config.toml
n_experts = 256
experts_per_token = 8
moe_layers = [1, 2, 3, 4, 5, 6, 7, 8]
router_score = "softmax"
balance_loss = 0.00458
balance_bias = false
n_groups = 4
groups_per_token = 3
norm = "rmsnorm"
tie_embeddings = "early"
lr = 0.00374
beta2 = 0.98
train_tokens = 664700000
steps = 5072
dataset = "wikipedia_en"
Below are experts of layer 3 (counted from 0) of a mixture-of-experts language model. Rows are named router (the router's row for the expert), down (a neuron's output weights, with its number) and show model dimensions 0-63. Each number is 128 + 24 x the weight over its row's rms, rounded and kept within 0 to 255. Numbers have three digits each.
After each expert's rows: a language model's description of what the expert responds to. This comes from a sample of Wikipedia text that the model never trained on.

# expert 22
router:123097147158133130132143096187102147149126161113142133146095090122146160104128113165162150120133138104153134128134093087127118142135086151097117138104135080112157144149163116101140161124102131
down0:134152154119157133139158161103114125140183143095143143106149110136152173112138099106125109128130160114117144070123136139113136130148104131140100088085190127114152146166094107134133102165090092
down1:122111134131135135106113112136162129122119111143154083102146171138130125103153139136147102143107136157133178137090111174142168148193145100136145143135109173100119123127152138089110135124091105
down2:148100090080095159127134103098131140166091102133110084142123115156125181111125143181157106127139152081117099089115151147118122133191152151132105118114161155129122121165141170116120139123132132
down3:113123118145165157116128092158113111139126096094149113154117110127117148110126131106161158161141121144161137164129159131111139120143067120111086129143106134131136165117117140176159120155127136
down4:130132126124136109135114172112092109150128115094116114164154128151112109154122111148144127139109135102117099131100120103128095127147141132090123157134120122100093114105168103122122178121117121
down5:124102171112100121131130129110157128124142150153110143139157172105104114143128119123136105167127121122161108132143114129114114127124149128140137135125136147127086104077107123120131126138150047
down6:105085113167104145135145114172117135127101130102172104130124129129141116120121129149129093140142121142167109120146111110136167194114134152133148130130154149148131168147152080095088121117128129
down7:125120128095151137150125113134126159135114114096170115103138094148146112146071121133165079128166166098126096161143136108128107068113114132077138126094166135140113118159154098103134128126147125
down8:147106156146121126138161116170102149146173158095131115110074099144124185078138128144105168098103111127120139148142126130150161118121091139121131119094118120113202146159148103103115144132152162
down9:153140147093139100106113073106145132142170106135104118153166147123136135098111133106130104147150174097097155097127143113130105102097114114102149130097095127132118151102096153161123135118127103
down10:142167123134137125145136140173129119114122159125120160141111112147138189103174145124070129115094113149135137101145141111162157134126139151165131129130077108138151165160130120094125140143130177
down11:144102126189104138177135091175134139141124135095118130123120139129107156056149127162153114144105137106124169137149078135151134110096111119060111116096123165116100157163094169144127148121138127
down12:136139096079113138164126108150119175113128116110141137124142114111106149112084115138116123128132103086084140116122106126152132115114142145096137177108118154102065126151173149109152177142161134
down13:123137140109133144075102184149123157179140118139136133125154134136168135135110105074131161133138163111106160119123102152178105096114143139086110155184137140152104122086124122174054106143140131
down14:125140115092132176150108147118146129145146153091142137138119117163103157149112121133151125164129118104132103160107101134153128085111124168126119122084136129138134121170166111097120091106134153
It responds to: Years and digit endings. Years like 2015 or 2024 after "in", and the final digits of split years or numbers, as in 18-23, 199-1, 4,6-55.

# expert 13
router:131114128129109118175107132136104182147072100137157139119133091099160085122143123114148122162120157136134146122142116081149148109162100141141147116152139127101115138141095172130147149144125088
down0:124139128153106118127091136184137109128115136126118155141136149113097126139127132119176178120165091145149135124116130135094130139138101137127112158161123128140147176123189109114141143132119116
down1:140100147120175106144120157132126113110156151154092108133129105150113135129134134107134116143108141113135100101130135157139175117166124108108137056117142155098162125150133135140103125095112147
down2:145112094136118114112138142090165159166143178134113117138140125128154147104117099150166113114098163131137155095181098135107140072137113134117117151152124103114136113161078098083139159160121143
down3:134119143124119140104108116102113158133175137158141123139143150140116116110135135111160147110105104162131081117146167074080103126131150153151144100140106134121127128096146085160163143115137165
down4:122062124102104168071092128092138162126126071153136146135118117128114136127143180152128144100126164075114107137125136102144165116163132149127128140144123092085107102097115141159123108116096125
down5:144099111105137146127108101192122123134136088160106094141135102111146095089140119086100159135143149097143149143135114094110145158134125151123153110137094098082121074142130108159110152091124096
down6:105158098106139141124157138107114107173151107134117104094153105149142111120114125140108128116124164111174137104162090111160150145155139153192134105128112179130139093147091100163117116166160164
down7:187122136095156127101155120100137134100143112119084089111090106144105136144129127078133118123139121111152121118092114124123150098148117152114105155124100091118126146119153145087139098104117096
down8:131135131117140146098120118126098149138161143139124110119125105082134126120059104142121131175169148117138102122143146078132147135117153165088116144144155106092143105155104087154143153156133145
down9:170117133098152134081141129138118155126157175155130160132098128149110172153177132106116107105156125181114157080110171103098152077111098103148183128147129118163126111135173126151143122166116145
down10:134121162135142109111137155118148097117136148128132126132087138130121117129126136134131121120100136131175147119080127151125133131117097098118090112118141097106129166104164131104090104132125129
down11:109139128182141128192120095109157128146106122097099106097109141104140167117106124159144155154147115127151154137138100122120162169141147138135150152144107117100116135109165118108104098099106122
down12:122130086131134175153119126112129136095133156125066120124159151080131091119154085085155135131112135161127167123129107127109094123189106129165145120114112113148136101125107146114145097142111148
down13:105093144110097113126143153143123129103136121156140087130132090077129088131084120116104128079084095097108097120109180113079135073116139132113116135144137158092091106139103125135140092080102152
down14:130090155106134138107174146139129137118194111152145120166152116124156166127108127104115151106119119116092121150135178098084143143123141121088122118107098167093145107089120143116118114110123130
It responds to: Infobox and section headers. Line-start header and infobox labels like Personal information, Scientific classification, ==See also, plus table bars and line breaks in structured lists.

# expert 19
router:085134134099159149157115146119130141149130127110131090108099125130184110119135162149127119112084155123103110170113184150122135114164115136178125091132144185105131122145125122071149115168132136
down0:120127156145145164100159117139170088130150140162150104111158125146128130150150137122134113119087120186159171118115124138135168078097125118186102081138139133092124142111167153136122153148115123
down1:104135118098123099132147113119142157125100087077115118126113162184085156121153111158135132142197154153113096081150131108107104096144138100122117143150133113126083132129150108139156127125085140
down2:113140073151164118118118158093146147155110092163111172129127155098106124120168112132134133148081142136133137094054161112161112113162138137126108065109135163106141094128095068122124132168127142
down3:153145129155114131090175129111096150121129132128132167110124155114127166098125107134126116151108109134122120099129147140134112094128125152143117126161083128149133158151097080148114149126153180
down4:087142138116120133111111101159109085094112171125147089092101142139131101115139132127156120126142080134097134144121113144131074093173119116148153184112122107134092165129125118119139101089111126
down5:128127150136116161082156130123142146116155131121113145160101157126108132129150143121119120081128160136118115139169091115155118083148117132093126125101096161113126111091082139141145154108129115
down6:112128137102092161141114110169175135160145152098117134136094136144135122160130135137159197192155120095129135130154079144129085145157119113159103169130100105133185146129135139125139138134109083
down7:104121123125098119122127130105126119141086168128137108169133151133171163140148145072080144120191123145119162111115161119139122166154078129114119121100105108135170137104171131112149100113133105
down8:111126090137133140154147170149144139100107145107126155088113122127120122157106098152166101150151114092100075147088053136116101171111093166147156105136104112110089114162134107134108107156124169
down9:143122130145117124122153115116134173122149174113137107122159111102136105099145103116097116148168157092119112118110113139129158157131104157110168138111100163143107123167133161160170123142138132
down10:119102111131128115109118074096135157115129125162144124124084146145122124142166121107117138094140111199146105133155123112134116119143126120104118145131102097145106160126138155105091083121115106
down11:121107105123165133156089146104137057143098131128128119131173120114189112128150106104113134107154104144122113140111131151098123140150122092150139094119091138147140168103177109068144095134116192
down12:132111119070111086106143103125117137130167102132158132171122116139149118112122127156110124181118133136119144075101158139146107167134154127122080145148125128133144117112144148166125146130127074
down13:149115118132145115144126131145111136159144114108158145109105111174113089124108095112116094124141145085123123145108121144159107134131126139140143117168132122092152128101138122128142143150137140
down14:108105144111103136173114146140140123114161123158103169130164127149150121146149114104103122115128108091155084154118084146096100133142157101105123116095149098122134121126122136142136077171108100
It responds to: LaTeX and odd symbols. Backslashes opening LaTeX commands in math formulas, such as \int, \mathbf, \left, plus stray symbols, non-Latin bytes and infobox labels.

# expert 33
router:135126126115131176167147190170152113146146146148112127101135134116147109140076125133111135152105143101124077147104125141104133119126125112151162110092140165106102117126120060144117127131148131
down0:132107075153108156100122104166113117188121129145087131091155122132142107152120122128138137114158144125171146129136121138131128102124137159133121158079061105132106158116115135127117138113119090
down1:110135146068118117126130106112064088159136131138184131127135119113120110177119119146127131093114096158087149113104121149105110096116084093093128124104094097113158162122129115161153117114115125
down2:116112140139088150122123089155135160105100144142087143077132169121154143144193139120135138109155094166145160117140101140116123116128098146182121140101151153164103126097156140119154079092129133
down3:127123145097114127128152119101141176105096112124092106123124153147121101121130106082132109114133155122131174159105103164145114172104138141133075121123165171124144095145147130125155117132122134
down4:117109160159077086157136158136139116075120092105119118113123127107157119134128135120135163176139078084156109129151143130121161100114153122100128101128127106110163105167147166140131160159124161
down5:098140104116145140144133150135135083104140120125117143144120110117114133136101087172138102156144116097138124168106098090096115102144108141099164150104145157070147138134141122127124118098116136
down6:154136158134083073146097130141123154119129105118128130160117110120096130124137132113107134133140065107142165142077104117110137094105134131130129150122128080161113145157160162163117157142164142
down7:127139175116135099130060149121122142142182156134148104132178125126093160133118136148100135152156136104135138122116137139114140141124092138087153139146145093167144118122139113158146112167150133
down8:119145092141096125146085125142140134102142126104124119130111132120122148169139124165119124111130161132140177123133156082062144081116153155188164108137100127145111146140095128111122125157099133
down9:100126156129117148126150105129135150153121173147148127119115147118131165129141107100116149151109143131135124152083107124109127110092142132128172154115129140122116169108134112077166109119156160
down10:136116104093123098168110174115107126121097099100140151192152114117134097119130099133121169198117113100139133104107119129113161128054119140103063083146137105104114148106116135101104213168163125
down11:137157185088128123108118117115129122147169057152112090098098152128104159111125133180106110113092162150123123126104142163138170120115165159128156127104165148150138111126165120102132185122119116
down12:141123106179135110111108156143120117132173117174141105161150156121161118120129138122113129152179100089093114093126116143072078101107116141147104117109124162096118095143132070132114165123156137
down13:113134116111108141128127103122129132126151139173144148099141154133155125156107115093151142103103138175102146109088131156104146155129090123108105131127104108124107141101138139172123120146106127
down14:127117132118116132136136140133172128168179142159126127091121142097147141123101106171136107114095111123170105155137140096108128091103131119099098162126103170114102158173150145139136128158105171
It responds to: Capitalized word starts. Opening capital letter or piece of a name or word at line or article starts, after headings, Species: fields, or opening quotes.

# expert 23
router:149139171082069170123153118147170156087150101135119112105126146105146126130123140118130126118088113147116076134105121124130113115140117108182068126096125140173084112158153087147140100142128139
down0:070155119135162143117119099128169142117138112121137140125104073113128158152082134161092161158174076139131129152148072111089138122150121151117067186127141136130082109089139115115109124141122133
down1:137065105081125105132121131117144104125144132121110135145160114127126129120159131094135127183151108126165143119135129180110143104094155169076127122113129087120127116134122107133145148125170127
down2:122147156113114120159160120169133128135108154138111115169117124072100154129098130140106164095149172088108140138120078118097120115114098133130120150154137094144124154100102081131101120134109154
down3:093113116126081137113147127147143114161131146144125110118137128147089115127149136142128141139159109167118117134149138152145114123104121125131097088100141109138144188098096155120162093133146114
down4:156137151135150108116148098126129154121155173122135118138127137156120180145126130069080126093164115139082139116124133128132099140132086107113120119111121144129111121082128126117147122091129081
down5:136143113154117141098133146127138094105111109108097156113141111155128108106138175180160132129135134084151098126094177125115158130127141130139144113189146113122161113127096120099085143139124163
down6:163138149136124107141144139174124125150147145095111123148111094144130115096140155080099165150053138065135108105116133131084172160143108124187095143117168120103131112163117095142126118129138143
down7:148103098128178169135136162144157101133100132095124116073086182126128104139145110145183135149130140129113081119110166127150130117146123118154126086142150086133150113127170119101125132099146132
down8:153105150093141126099151114151134123148131124096131093115153112071113144150092115142134097118175163136144134137128170139130126143123137138136117125089152125129171165128139105125158100108133144
down9:127141097199124138134148125142104135164135167131115129083129110120097188147162151105142143097098106142140113114135121105098162123148145119131112141192117127131135140177129107189151107145115116
down10:101142083134146148124099089092169137146116113117143142115124126116054110140137082161147129145159155132116123167111115131113137161106106107147109146133145085157111098136104155135146127094124146
down11:113097101110151124147076116139184143107148120122098128123182111144137150138093111143106143147137099101139107074111122145101126139130153144167146089099135134092148113105104094138103137152150114
down12:131105098122153143109112100156084116137128092131119113113128160094124118125153131107122143119216177139128167122166152107096128121173087135140109112135089138124107119137128128103097150126121113
down13:102133115140099147118118131113135153120144085119114174108133101119087160094125129133130131079114169102145161079126130142120186105109152109100132177136175112118121115126106125156133130110151142
down14:147141109077104136123119163108110085160110091110109135141120138166139132156124125111113146098149107093105173094149136112120107149140117108101144163157085131150123146071131082108140181107125104
It responds to: Name first pieces. First pieces of capitalized names and Latin species epithets after a genus or first name, such as Peromyia cult-a, Charles Cav-endish, Brady Cor-bet.

# expert 51
router:149159156113093111134110153126150126182089115110155107091125143117096170138121163133087144120129156094129121108137084161108178117133107142156151176104151155127119162137122107139137102125162191
down0:164130126134113133148107134139145141117146104152123130161057132151144109108135121123105125145116112158179171140131120100139115132081080132115110120153121119125150095148113152119139186106157117
down1:119154100199146140157117154129124147112126100154099128164126108091142118143141125073113109104141122109137129146116120097147137149175159105084141114107170178123150133126120102084137130149096115
down2:127150140114079128141138145164152107131164111158132091098146143094156137076134111087099099109144119121158145150156114126093121117126107133111130071096112110076090137134080077166121123157116159
down3:123122138108119119146074133154120130156122141133114159113090152107116099110139114136151108126126092109115118143123118147157096138090126085074130114137122161146122112110134189124154181136204153
down4:124149136164135085131130151119101111113126096151116154126178113094122110098084124119129139117202150110093089119140134102130120132133119129095125134157122216135148136152108127128082128176108112
down5:126119106114130078138125108166139159144122138115151091121126149093119126123101130156168080125140091147153162099128116153175121125068138166163143143165163157123169107127146109112086110134138147
down6:105139087134102158130187108137102168099093129083114133148121104157128111128082105114145164135104114160147126149127117128121141152120182141141097140139144137098111132166197139098156123111184128
down7:145125122160139119130092132152161162113147114174133112110073170119148115096141110065146161132140109146132160170157105135157134155113155126134131157128134077125136143126082081124146112130132137
down8:080137156153107128174117139118136107126138120109092187132161148095153157088111146169161101109132106147145072112117132134121130108122147128137129122145138127063142125107078101145133164154138158
down9:115105129141123170111087129099078154131157049109105106148137162150132130168111103104127106088135109120124159159124118098118113134107143154098086105126115125139102116087134142150129103079163136
down10:122088144149145127113107162123097149138117161129112081152149126129155115131117104118139116109125130118152110127139086124066109108121121059138122116121120105113089156130151109164105127129156130
down11:142176125131097118144147142155130140129156107109141121130143167131189131131110105089099140140119139129130139156105122108130144121112109127083166149172129109123102147159140153087156109161119151
down12:141150108091126142122153103122143112106112117093143114147137143122166096133082162117154107153109115149155125127126108115139143133169133142118157122151137119095096135155148113099116138129153110
down13:093131101134129144122087080134101085148079161090110097099096088093131100127126117139147085121111109082126101087139125079117123132100117088106141163111129139131151130160136115179134112104161120
down14:150145123128092119163076105160140157090127131138139125115154063118199087146135207101130079143142152121137155100142134161132125109181144125109185098129133146135137128145134128147124102140134108
It responds to: Post-auxiliary words. Words right after was, is, has or been, such as been, more, greatly, widely, considered, having, already.

# expert 39
router:142094104176158147118146147156108148093175108142181147142096103113125115118153084132163085168101125135138161083139136112109118145136117111109100105123126140075161143180161142146094155111059162
down0:123145115134112122143180167154129210166140088132123106104174122115147129109141129109108156082109127128145157129146165122120130133122092181104147138140104127129125148113134117130124058116165118
down1:164126108086127166112124110152171173152108144147156067117091149132128101178113136158115118186123119134116111152120123158106134135131102141124119136134187145139131127161119182102175147154157129
down2:127101128104132179091152130118130088088080134126116106180166131158136162117076153175161090106119169138150118121142100117166119101185104147149121089085124140151138136165151158144142132116086133
down3:143122146126105119185140129120106140176107087146144098133107149139139123152117131142140108112107111092132123104145107122140164133142152121065130176079137099091105128062086111147132118135164111
down4:087161116098144133126069118129120120075122120132107097139112113166108137107080095101108108136120142151122135147111123115136096122170127173115131115142134118120119147148077123144141172165136148
down5:092106136136112110148110133138136091133080138124168102116152110141140147174141145120126112137131159119135112136111120161124137108123072130098110155075145139126122125121090120074137085128111080
down6:154122139103090135143108096134103134128134095170115105130103136151146117078121129121144116151110095127102110097069161119138124138117130121169148135128128097134133122133156128133133117143145158
down7:140155111121175091125145130153129138096132111136144130124132162098123147156172140087088136133120136124139155092118090161111117136162135124150136080122111153143116122087143152143152123124096179
down8:131116119139143138143130127099092084131103109131120124089132115100112119112149113114130186096123112174135148169149117112142164146114136115110068170158127094127145153150091154116128116092126142
down9:107114174093160105148111123121149114176067126138113125152129119154075122152154135156150121194150142118128097105142137138110118133169142194146110125141154119135158149120108127104135122124121090
down10:113195115137116087164153110124142164149126126102134154123140134101137172097109129119146131117132171138087149129174110121125145104108131091062144169111129164119101154113088136151152135102157124
down11:105151103123162162152133087105110143106145103103126135073152163141143110124142111151118105055143104180117166143150088094139133109146103154093147113131110144134109137128168138118148107148122175
down12:197191134141116166137156143190149148112192109123128120119120106159146160095120150101124157167125121145122152152141107160124119155131087118140095116107127132155127143120109100129154131130107162
down13:112108124134119090111117141146164127147105081120130111097115095105162114151117082147106137146091130142129128103158123111139151116079137109143134132128127132102106139132124124145161087140113150
down14:126108127169095091120085125117072120153150113115148133138105146152128093155060101107117102084125128104142138121143113136101136159123182137143101122104103111123171171117144094149099156124098135
It responds to: Years and numbers. Digits and year tokens in dates and score tables, especially after a month name, such as March 14, 2026 and 22/03/1986.

# expert 0
router:127126142117154113139121107122123101185154148156112122084121131115130141091098157137136088095096136114125121171170173131091174157125132129161108130094167173121099084091142103115158125144095115
down0:109137135142127161097118185127120155118159125096148138124109128095104125176159088074134144126112121124136127101156116109196084136112107113168141100143073141115146125123153137130131140139120136
down1:133142145084146112168167121128131111176111170190108143125151134089174145154125077090132117117155142139122108146080156143109167168100103146150110154111128134138106177147124112134122119142184122
down2:120121108108125156132079139153129108136130162146167127100143118125122110119136142150147155138190082126129102143103120174179164129157120187146151105151140128157121101143138106126171115153112106
down3:108152151118131084124165110117110167136108141157092152105142121127134141164155102121170123126115146132126122115140120131156123155142135152109155163139115095149130128094161127161172131083088126
down4:098126137122118100139135127118121149079097105138139133144110134102102142141115133087152163121134155114104117109098142099110137133077125150171099122176106097160123137118156108139105113115145160
down5:112131122082150161114116116101075137150072124143139093133147121148145108116116104097147111111140166124127147126094149139124095177102129156100115073127104142130149099109146100117164140096101106
down6:165109099109138107121087096129160113098138146138127128111145162169105126095134132150101102138117137114111109130135115138092163110072153125126154107125144138115086075176144126093094101124120146
down7:141127106127113125116148134118113116093141134127120131136044082129129142109116105095126147157122126127138118181133155203106137150157144117112155142154141142121117140087160094079182112090127075
down8:122097143099127123147136141144114110134134148143113097131149098169147143096105085132097157139134147125120123147107144110136123164073104110117141086117129154132164127163184063096139138149099144
down9:116137128120119103133105072137140143132164158108158122100135108125103169157109122128101152130076136116123133107136110118154136100101156148133188141127144172143091117109103103127124171144125134
down10:143182106138131149090138129155106140124137202119131146128099100116149141177109159097163162139143143123127150132133125155132090091122116143123114112154143152135149138122125134150133166126109100
down11:104146111145159100124116096124128168119089132117099174111140123096113101130125147172109136122173145105131123114124121109127199181160166107142133134159154093127132139090119094126095095096152162
down12:159117160167120115123101126129110094112166115147118123143093145155129150101127092106134174077129110154124126121209098125125096123152114131145157110124099110144158165118139164123139128120120094
down13:155139088109116142122139137124117113103107129106163127103125154123148140127134151131117139100139161143104100154141105151128144074126102119141092101145121149106105129191113098065120124113131124
down14:161156108121135138126129116123114142136126123150114158119110141144121127152117115127164104127132172161115184091113121136135141124106100092144152091147054122152153168147153153153124114101105101
It responds to: Hyphenated name prefixes. Capital letter pieces right after a hyphen in Arabic names like al-Kinani and Al-Bukayriyah, plus article-opening The and first word pieces.

# expert 42
router:149137172090125148095143149138132139101147167155111152135087122149129169150074142114102180121149106153131105168146161098142161150115159099087110136122103139097121099102089168107084136114173138
down0:122109164129153106126130115082131151128128168158131111156136099140136154132125079102121108145100149125145148109081081122135108107179124102096181135097109117130088165167130152121113126098135158
down1:130151153134144154152144116114114133124162142128116130118103077130146133117119130154089170170117117124139172078092114137137125170160110111147125085122107102134155118159146112140137119126131132
down2:122108100133108196111153131138128123102153149129104113134137146142124167122130157131121167067122111182104093154145147100117124123128138158152108130130146160131134154107138126116113123114123128
down3:116117142122141134141112188087113130111113135127124126165124148134130129139128075142116118144094136104132099115120126145105129158117125117157197106152127089112120121155133113114121099133095184
down4:148132103159140121160175096137144086107130135114150122106126127147166122097117153130143063086111129178139131161119101132093105125131117136138116177156140106144141155115142100090156108162126118
down5:097121181133154123141104148112107113137152148131131135122162163139139138158112118153128104114102152123144170160098149111116135088109119105102131095141170136154135141132100149158137170151162099
down6:136133120115161122158090139088115154127091150100125129170161130110128154113128127129124148111123143116123099185127129077122169124085200154099150083120128139135121143105121151160097124120160097
down7:119072099111107136144125139175113110109162087174132127128144118156120121144126143111144116157136111102124130129120173139135124122163085131095114115130171110120143119128144070117143134082138083
down8:157141124095148134124108155126153149114163144145107098148101141130127127109157127122137137103075130133100084127102142101158151105115163118092127123116117124104125108152111167087103145161160129
down9:155154134112124089134066101163147144147139140099104146124112109134138130140124109126140125163104108169125142161152110135158181138120165132137147113128088127084138150106106157158150145138195137
down10:111131147146093144118140147099147085137145096134107154091082156130094114124143134092125121116118117161097110174114110130132125082155136125110088153133122130122151137121166113106165137135094152
down11:141083103114127199122106134136119150134141117135165110153145126138138144124116135147144155097130129114149154125129114106096129158105101152133132173184179120132105118101123123118143125179130114
down12:121138096147115141117116132115122101108121127142113116116164132099155131135142134121126107130145159104099126130158140142145088145143137081112136070135119097141175123120146087152151118107158091
down13:168145141111145132100092155113144162097126116104096172145133088115132142145133115106128128151130143118129153104108141102165150146120119106141113170163132109132167126151112129131105149150111157
down14:123118110133162125103119126127091115135132110154138160165159131124122171117133148199105120143129143099164095094149165119124128145092126136150091144118159126147115142123138131182072092114124127
It responds to: Spatial and relational prepositions. Prepositions after participles or nouns in factual prose, such as located under, isolated from, part of, born in, against.

# expert 31
router:131131104137132142104109139140125168094131110097124139107096128091129164067131102104158147139111104151162125151139113129146123178157139100097109135109097146085160087165134130137151078127126098
down0:108147145107142123094130127133165138105115118125163114120119144129148127092154104178198137138137124110142139155125159123165156100101105117108143126130178142068178103148170152091078161093132153
down1:109116129171149134073125166111126177117097111154125114156097146174064135086148113148122112150124085128131107124127150103194142102146115121113133117142139109144128131151135124095095143123147125
down2:165152158128126144107129143123145185112147126131098118190154110126123144136153139120171143177125124127134117151140145100153140153138134140113133104129133157137144117144123148146127128188082143
down3:108142149125129133091113069147126195131151140107122117116086106135115122160124144134110098092157121119140156181102122154105098153132115104109114163146157123114111144105113134189153112112112176
down4:126152144091125095128103109139163130137160124141140129100124151131144150152090077168144105098125108125103134138134172115098160135110113150148136132135149102091126120125165145102131136105127101
down5:121152148097154162154056132098122161172124126137172100132095132153143087095120106135163110138164117096129131182128136128152130119094112097132124139118149123096153122125137148092123106149164130
down6:135122144075129129141093099120161142119129144124143114142087105108126114092180148072181088151120121159098120156121126096160126162094148158102090136112110091120156114140135157105119134134149140
down7:140137131158120089084132115132093126115103105111126114121159077142091143115098113125107123103119110155130129117105078122136157128131096084143140138141110145154157111125120140135126129124153109
down8:078119160127124129123127109158172117043177143113147126126168185133161123125122111136165128123142163092123125134145123149130122110119137159094112135103111142109161114099123130103119153157121118
down9:108175096099115126145085122121131145104142131131108139137136135080139194147106131146128119141118149140180126129141101116124116173076126124145095138131111146128154130140123095148131131157122108
down10:115099112111083127129091145139083122084143153167103114132148117083099107150146165122091127107103085160152112091109144123145106118138140142131102138126129090141122122161153134170128108132116155
down11:156187106084120137107110170135153143156122138148127121131109112112130115162105171060119135162095140146135102174103145105136154124096144112098123132131137133118138111125114115170163146145145129
down12:148120115129134128112149168123114174107209148134132151122105136138081105152157107082128115161169171105102164119139165108108118161165097150119102142127079092139118146108094127142115133090071138
down13:110097106117141137115181133135127118126139156121154096117130154118145123094127149116096148146101118134096141141126135129180140129133148131116127148141124128123127108086113109114169131116084157
down14:088100117150142105128147110150055181145178146129114179149180079113135130130079109122128130097158107101114148141120115106090116096125144095119128163103137154131126170120128124146123101165116097
It responds to: Table cell separators. Pipe separators inside wiki tables of election results, discographies and sports results, plus coordinate suffixes like °E, °W and numbered list markers like 4:.

# expert 35
router:174148170108086143111130155109123138150113087145124122121108104086135138151141135110110129096072145088179121106145142145112174122091130158115127166166125111126141100114145115101106111129152165
down0:127122102128131091113125123123094178105100144131099116141102159087104126150169101117093111133132136129105117071137073149151130113150165094116133137109116119160173133104138151180121135108135132
down1:140166129128111116122094120107165132153118122131115134158141103172166145156181161111155120142110103160123138142126118174119152108147156112150131131129097139127065150140086181141131130099136120
down2:117125079130139154079095090088100089142129159108151138139116095155111152150131135145123129086152149181190135114135110142122129151130144136112110164133112114129146151130110154100101131120114145
down3:113120094148156116141147145075128166145109120155151090097152139161084128141110132134140153106121095117137133113113161112079101137127165155093084116122138151118124131136133112133148147119115151
down4:142127145110123108142118108150122112101139144159120142158100118161118116073097092120169124145138116100098161153155143132156087164118126120098127082134094109125090107126164119065160131130098132
down5:097146164107128111117111136141107136108114100165113150169099132136126102090120148146122165144165067145118125157124155138143163116112146091150132119145119129140144148101101102143169150116103157
down6:121128115139126141099158121166145127153114102111127158152141109120132149157154141124112065151149099119119120133074104128175117106110133097137100133149118137065155116137146096151121105125114148
down7:128117109174160110128156124128134130128131131142148103108102099156114117107088116106131164132151136130123117139111138147161094110148104134107125144148082092072147143141123130073122170108125174
down8:122067119094139126127132068127169132128122120112125140100121118121114120127052136172129121179101106124144141123133129090081117104127125139154129123144156094141118111122145143118125104167126175
down9:134169124128149093146139130146145108099116110161129160120101130136141138081143114135124118144163142135112145126106166129147113121112125184121133167175099174132106158128097084098142119135151153
down10:126151129130096099125101099180148138141139079141105143174136140117151144147117150099109131107103127121124139130170173147129125103141092109107108127111107152144105135113088152208108154137121143
down11:123114124157137087161145104135149150158151153100140175151105116144133128077151120132088137131183137170138129122117134151123114131140129112172154135104112099141171099138144084109135163160122163
down12:094105070110083133133116114161132142080114145136108129155117133103165118125132138103145100128093133148131131152134136091139120123098152102130119170129161115119139159120120115091083158111152167
down13:077154156155170105141125145141135135147152148157096157152110110114126104152136163095081127103157148113105141083103135128115159127149133138190146128165113154144126155123101108158110140130093118
down14:124141104137059101118112104102175135135135121118103104160123148113117140136133141119114103179141140107151147122133156083151100126111145127093164125140107101114119121160121151121116147114114112
It responds to: Word after copula. Participles and other words right after was, as, is, were, such as released, left, appointed, considered, not, his; also Thai text.

# expert 24
router:145165113168129158135159136164123142123125072093138115093129104134129096112138150154121104094134152162142147150106110141138135189115101155154136153105101129113146134126127133130120122111124079
down0:151149119108086162112167102158129140097127114108106119142100115127133112104101150121103152106133119129137150131133173125165103159178142116133121153122147126097157158171131091140161139100147114
down1:125104117159147113159123166146100100136129063136145111097117167135098115154162131182132135085097144103170109135165185138146144148117132150104131128111153144082147125139115144129105135121089126
down2:131104091109146171075127130090124102141144114133125112145113095147102135135127125125120140113138154108133122125138137095143127115121082132140129100123111136131152109121078092124156159132112137
down3:126112140090140107100138112106108107138132164090112106175151100127119173109125166126128149138095182150115130155144104115133138106089102081101111122146151117112109124142127145144128133112140131
down4:176121128160123127177106173133136131151121109158131132088178138101117142109118099115138110144142106099092124132108184097129143107102199064077109065129115149125139092117129139159110143140132129
down5:157145104146152147164176113144123114130172102121135138108127141156147178121104160170094138104082124160138120139123120165136096135127149105153108109117098143120122135105118182145140104147143139
down6:149109152145142140137086111134125109140094144102119134119137133089165161146088096125146118122150104113073141116108152106130148060122178091097126138118156137130140111092122162177101106112084120
down7:122087154158150121129077114141132140152116111144072106115124099115188135142122112111158130106137184130128097111112163142174095120166148086119130120110108109144140131132151158152122095079107146
down8:075136182147154136175133141106155135100122134162124149126125136097100138117130132142170114156125164138125068129161075155150131162145107151114134126103103111117169116136109130086113151140154104
down9:137139130116124145120141147145091120139159173110104122133119164125113176124117135130140112111163103087076111135122150142133122092144139137114150146126152112113146138084098144119113123090099133
down10:071127161154154133114142125102161153142105135124157131112132139124132127132125126152096163114189133136123121131126082147165133119134092120151113152137126138120118142145140128122107111098110125
down11:154122116098127127126116145116138116109137116138111100124136142106135107145119141133150138097153127101086146158129123117144159107109125130129166126100130146101112101103111128220098164153112114
down12:110118140105162174094146120138102096095150129063113112111162127172142129082128107171114080155107114125153084106122120130091123116148133132123081118105112138180121149107159100170119152174116138
down13:141145131156139139115139145121158138128086128101115156114151119113150169100144111096155116137121103114159124119118095139181120149113131100135086113114093147143119148118195147127131092155132096
down14:161095108133173150106166129128104111102097141141158112161094123172117150123117172128135129083147131138103092142149151107133102140113168105151158159144174089112133126107136102125117113138136163
It responds to: Wiki headings and fields. Line breaks, section headings and infobox field labels, such as ==History==, See also, Born:, Genus:, plus by in "goals scored by".